Experts of a small language model.
Size: 9 layers, width 256, vocabulary 2048, 29.4M parameters.
Below are experts of layer 4 (counted from 0) of a mixture-of-experts language model. Rows are named router (the router's row for the expert) and show model dimensions 192-255. Each number is 128 + 24 x the weight over its row's rms, rounded and kept within 0 to 255.
After each expert's rows: a language model's description of what the expert responds to. This comes from a sample of Wikipedia text that the model never trained on.

# expert 17
router [ 85 145 112 138 146 120 114 146  99 104 130 161 131 107 119  80 136 106 126  98 166 117 115 150 118 153 121 115 142 129 135 116 132 139 127 109 127 128 118 157 125 102 151  94 136 111 112 106 112 126 132  76 110 176 150 108 192 128 137 115 106  93  84 109]
It responds to: Word-final pieces, short nouns. Final pieces that finish a word, like l in Girl, ack in track, ted in fitted, plus short common nouns and particles such as part, team, film, out, up.

# expert 26
router [138 153 155 137 137 128 127 125 169 140 101 156 133  87  95 107 161 160 125 171 106 134  83 148 106  76 160 144 101  99 117 153 101 137 135 124 130 131 134 100 161 135 153 148 131 137 174 128  78 130 169 134 127 127 148 140 145 144  91 107 139  98 104 106]
It responds to: Inner syllables of names. Two-letter syllables right after a capital starting a name or foreign word, e.g. G-op-al, H-op-e, G-un-tur, Cal-if-ornia, Sw-ed-en, Zh-ong-wai.

# expert 11
router [158 132 119 126 132 123 148  94 111 153  74 159  94 155  83 136  89 112  97  95 112 161 126 147 139 107 132 100 158 190 100 116 130 121 121 158 148 118 106 156 130 112 130 146 114 131 129 131  96 164 146  85  81 132 147  82 124 120 109 132 115 101 131 109]
It responds to: Suffixes and common function words. Derivational and inflectional endings like -ed, -ing, -ation, -ated, -ition, -age, -ity, and frequent words like also, not, time, made, released.

# expert 24
router [177 164 102 155 123 117 130 124 112 113 144 108 169 153 126 128  80 111 127 150  43 128 134 118 157 132 133 133 146 119 137 118 116 118 151 121 123 161  97 125  89 137 139 110 126  98 115 123 146 118 150  97 113 112 127 101 137 130 144 156 134 114 115 117]
It responds to: Table cells, closing terms. Empty spaces in table cells, closing parentheses, % and whole words ending names like States, League, season, Party, years.

# expert 25
router [123  73  86 116 136 103 161 118 101 131 108  97 165 127 145 100 139 127 148 119 113 111 122  83 147 154 101 156 121 151 125 169 194 145 130 131 134 139  99 149 113 140 139  77 113 128 146 150 150 149 162 112 124 132 102 141 102 141 105  94  87 154 117 114]
It responds to: Mid-word fragments, mixed. Short inner pieces such as p, le, us, w, om, x, often after one or two letters, e.g. attem-p-ts, ro-le, d-om-estic, Ch-ris.

# expert 2
router [145 144 125  93 111 147 166 114 142 120 138 105 170 146 119 133 148 126  97 172 141 119 100 135  62 151  99 116 111 106 112 137 113 103 150 178 137 143  97 131 139 122 116 125 103  88 129 160  74  83 120 145  82 111 101 155 105 124 133 159 104  97 134 125]
It responds to: Tables, coordinates, place-name starts. Numeric and tabular content such as coordinate symbols °, ′, ″, table pipes, %, and semicolon-separated score lists, plus first words of place names like United, New, South, East.

# expert 1
router [131 167 125 154 125  93 161 157  80 146 141 115 111 145 104 123 107 141 117 129 133 104 159 138 147 119 138 144 128 114 113 128 103 100 124 108  75 105 108 103 146 137 108 113 149 142 158 161 113  79 163 109 147 156 128 141 134 128 109 109 128  77 129 130]
It responds to: Verbs, articles, linking prepositions. Articles a/an, copulas and auxiliaries is/was/are/has, and prepositions as/with/by/at that link subject to predicate, e.g. "is an", "worked at".

# expert 16
router [143 109 116 161  99 136 146 104 118 157  95 139 101 121 158 104 117 129 140 162 158 139 123 136 121 141 133 106 147 136 108 143 131  82 165 181 114 132 138 161 121  94 149 117 122 138 135  87 100 116  91 156 120 129 126 107  95  90 157 112 149  98 171 134]
It responds to: Commas and place/time prepositions. Commas after dates and places ("July 21, 1981", "Shibe Park, Philadelphia") plus in, to, from, on, and month names.

# expert 23
router [139  87 148 150 167 130 161 148  92  78  78 153 118 106  98 151 106 118 112 130 133 137 139 136 144 136 127 142 182 147 107 126 103 149 135 137 136 108  79 140  98 144 147 118 150 123 118  87 118 129 144 104 132 112 118 181 134 158  97 164 104 118 137 168]
It responds to: Infobox punctuation and labels. Colons, line breaks, dashes, and = signs that structure infoboxes and lists, plus labels such as Born, Location, County, e.g. Founder:, Genus:.

# expert 22
router [132 115 133 155 141 130  94 149 151 107 170 117 126  90  76 137 134 178 119 141 135 127 155 132 139 124  80 113  86 125 123  80 141 150 137 113 101 139 158 132 146 138 112 102 125 141 119  86 143 133 116 164  97  91 112  81 147 128 123 109 159 127 144 130]
It responds to: Digits in numbers. Digits and number pieces in tables, statistics and measurements, e.g. sports table cells, areas "39.06 km", populations, coordinates.

# expert 14
router [127 129 111 109 116 148 105 159 177 137 142 112 170 156 120 162 114 107 115 129 153  97 102 156 149 155 143 140 150 129 112 155 107 136 115 164 129 131 113 175 133 178 121 127 147 122 129 164 104 144 135 140 122 153 135 126 109 108 117 130 127 123 116  88]
It responds to: Pronouns and mid-word vowels. Subject pronouns he, she, they, He, She starting clauses, plus word-internal vowel pieces like ee, re, ie, ra, e in names and words such as w-ee-ks, R-ee-ves.

# expert 9
router [ 71 114 146 152  96 135 125  78 153 118 121 150 119 155 126  83  78 117 122 124 155 114 100 131 112 171  88 110 142 109 135 120 152 139 111  97 112 167 118 110 154 148 105 181 161 122 125 171 147 167 122 149 158 133 138 140 151 130 130  83  95 107 123 142]
It responds to: Early word-piece letters. Single letters or short pieces right after a word's first letters, such as at in Cincinnati, h in Aldershot, it in switched.

# expert 29
router [110 132 120 111 124 131 108 129 149 139 149  88 132 144 153 120 130 112 131  90 139 129 130 146 146  85 147 115 123 140 127 138  79 136 115 128 134 127 148 134 136 120 111 122 123 144  96 151 149 115 111 162 144 133 132 112 120 115 116 144 141 166 158 121]
It responds to: Word-initial lowercase pieces. First pieces of lowercase words split by the tokenizer, often after the, a, and, e.g. f, d, b, st, re, ac as in d-enied, se-ed, Leg-ac-y.

# expert 19
router [172 132 136 157 118 102 126  69 107 133 112 154 115 115 140 140 133 102 152  88 132 118 127 105 110 111 132 120 140 129 100  94 128 105 124 148 119  96 174  89 129 106 115 121 134 116 138 111 129 142 120 155 172 159 129 169 144 147 146 125 114 131 113 135]
It responds to: Foreign-name syllables. Consonant-vowel pieces like g, im, ag, ak, z inside foreign proper names, e.g. Yak-im-a, Khashog-g-i, Yam-ag-ata, Piacen-z-a.

# expert 30
router [155 143 136  73 143 137  75 128  99 121 128 113 146 171 161 111 120 160 130  87 134 127 137 147 131 130 129 135 139  97 145 156 120 150 127  98 123 125  98 118 122  77 121 110 121 103  92 112 119 133 133 149 123 132 121 132 103 125 148 159 139 124 145 166]
It responds to: Consonant-heavy word starts. Early word pieces after a prefix or first syllable, like d, ad, st, id, pr, comm: Interdisciplinary, Traded, Amstrad, Eskilstuna, commemorate.

# expert 8
router [171 138  81 154 114 119 135 150 142  83 176 112 156 124  87 118 154  73 138 126 138 150 126 137 130 173 133 131 121 155 145 135 165  96 141 167 149 133 204  62 109 145 134 150 146 164 138 118 134  91 127 109 116  93 117 141 157 109 115 111 167 116 162 156]
It responds to: Sentence-ending periods, hyphens. Sentence-final periods (also )., ".) ahead of a new sentence, and hyphens inside compounds or starting list items, e.g. runner-up, assisted-living, UTC-6.

# expert 4
router [136 127 123 118 151  88 122 145 146 146 136 148 160 129 137 163 146 142 125 111 118  94 116 120 128 139  88 131  92  98 156 154 135 144 131 117 107  98 131 123 119 110 122 150 124 120 126 119 157 146 109 124 117 110 137 145 118  99 134  96 137 133 156 121]
It responds to: Connectives of, and, that. Function words joining phrases or clauses: of, and, that, which, who, but, or, e.g. "a handful of", "writes that".

# expert 7
router [114 133 139  87 126 106 126  76  94 151 113 109 120 129  98 102 167 146 130 159 133 145 148 177 150 149 175 105 111 121 124 132 126  93 130  83 152 169 123 146 144 142 145 137 135 135 124 135 115 110 141 158 112 112 177 111  90 164 138 164 135 118 170 114]
It responds to: Parentheses and lowercase onsets. Opening parentheses before years or notes, as in "Wimbledon: 2R (1979)"; also single lowercase word-start pieces like c, p, v, k.

# expert 27
router [137 123 136 138 116 112 124 138  89 150  86 138 123  93 114 131  90 143 131 142 124  92 141 140  98 168  99 144 153 144 163  88 119 126 141 135 143 100 143 124 111 156 137 165  94  95 145 106 112 151 113 121 142  73 125 156 106 135 149 156 126 115 121  68]
It responds to: Name-ending syllables. Final syllables of surnames, places and words, such as ch in Birch, ley, son, ton, land, ster in Manchester, ry.

# expert 28
router [125  99 124 145 174 125  94 102 142 119  96 115 119 130  93 140 129  96 154 111 121 142 159 120 134 131  59 127  86 118 149 141 106 153 102 151 109 174 130 141 142 119 112 112 159 155 150 164 180 145 119 154 150 103 118 131 134  97 119 113 105 132 123 140]
It responds to: Word-final vowel endings. Final vowel or short endings of names and words, such as -o, -a, -an, -is, -u, e.g. Fect-o, Michig-an, Saltill-o, Kenshōk-ai.

# expert 5
router [133 117 168 167 141 151 139 140 152 140 127 114 153 119 116 149 149 138 158 142 157 104 113 103 127 105 124 110 105 129 165 100 101 126 131 145 134  78 128 113 147 119 168 130  92 139 171 126 169 133 124 111 109 132 101 115 135 129 171 120 160 179 136 140]
It responds to: Syllables er, et, t. Word-internal fragments such as t, et, er, ar, ert, ier, often in foreign names and technical words, e.g. vol-t-age, symm-et-ric, Frankfur-t, winn-er.

# expert 18
router [ 75 115 158 164 136 150  67 134  98 121 117 119 124 145 148 148 137 138 139 103 109 132 112  87 146 155 110 155 101 169  95 168 127 145 128 114 154 116 113 106 122 100 103 110 106 131 138 145 145 100 107 110 168  93 121 180 142 118 108 126 160 131 149  99]
It responds to: Determiners, possessives, row-start pipes. Articles and possessive determiners like the, The, his, their, its, the possessive 's, and pipes opening table rows.

# expert 3
router [108 130 100 135 126 160 108 156 168 163 159 156  94 167 114 123  89 129 113 128  93 148 116 113 136 131  94  98 147 109 124  95 167  65 168 125 144 141 128 155 117 142  89 133  92 123 106 107 107 109 142 119 108 136 126 108  83 137 128 163 123 123 141 132]
It responds to: Latinate suffix fragments. Word-final suffix pieces ic, ist, ical, ial, ent, or, on completing Latinate words like ancient, statistical, director, agriculture.

# expert 0
router [126 164 144 132 138 137 132 133  87 137 184 134 100 117  96  96 110 149 143 156 120 166 158 152 128 150 196 129 144  81 116 158 110 131 126 168 128 139 122 138 104 112 130 157  98 126 171 109 142 121 150 120 133 132 129 129 104 182 112  93 140  97 133 153]
It responds to: Mid-word syllable fragments. Middle or closing word pieces such as al, ol, ber, ver, per inside longer words: decimal, violence, Robert; also standalone for, an.

# expert 31
router [ 89 133 113 134 108 118 167 136 119 111 118 101 113 147  87 135 140 135 129 176 149  86 155  96 165 141 136 123 175 124 138 106 145 156 123 127 140 131 135 126 136 136 105 141 132 113  85 110 160 116 100 108 121 154 104 120 155  63 129 145 134 156 105 149]
It responds to: Acronym letters and years. Capital letters inside acronyms like IHSA, SMA, BSA, year tokens such as 2014 and 2019 in tables, and ordinal th.

# expert 10
router [155 140 140 133 134 124 130 152 136 127 136 128 100 121 184 144 128 175 107 146  97 120  99 134 131 126 160 130 116 143 188 104 154 141 128 147 130 116 123  96 126 143 184 109 102 156 136 143 139 125  98 147  86 119 133  98 131  93 145 142 164 123 155 120]
It responds to: Word-initial stems. First piece of a split word or name, usually after the or a comma, such as sur(vive), al(-Walid), Min(istry), det(ermine).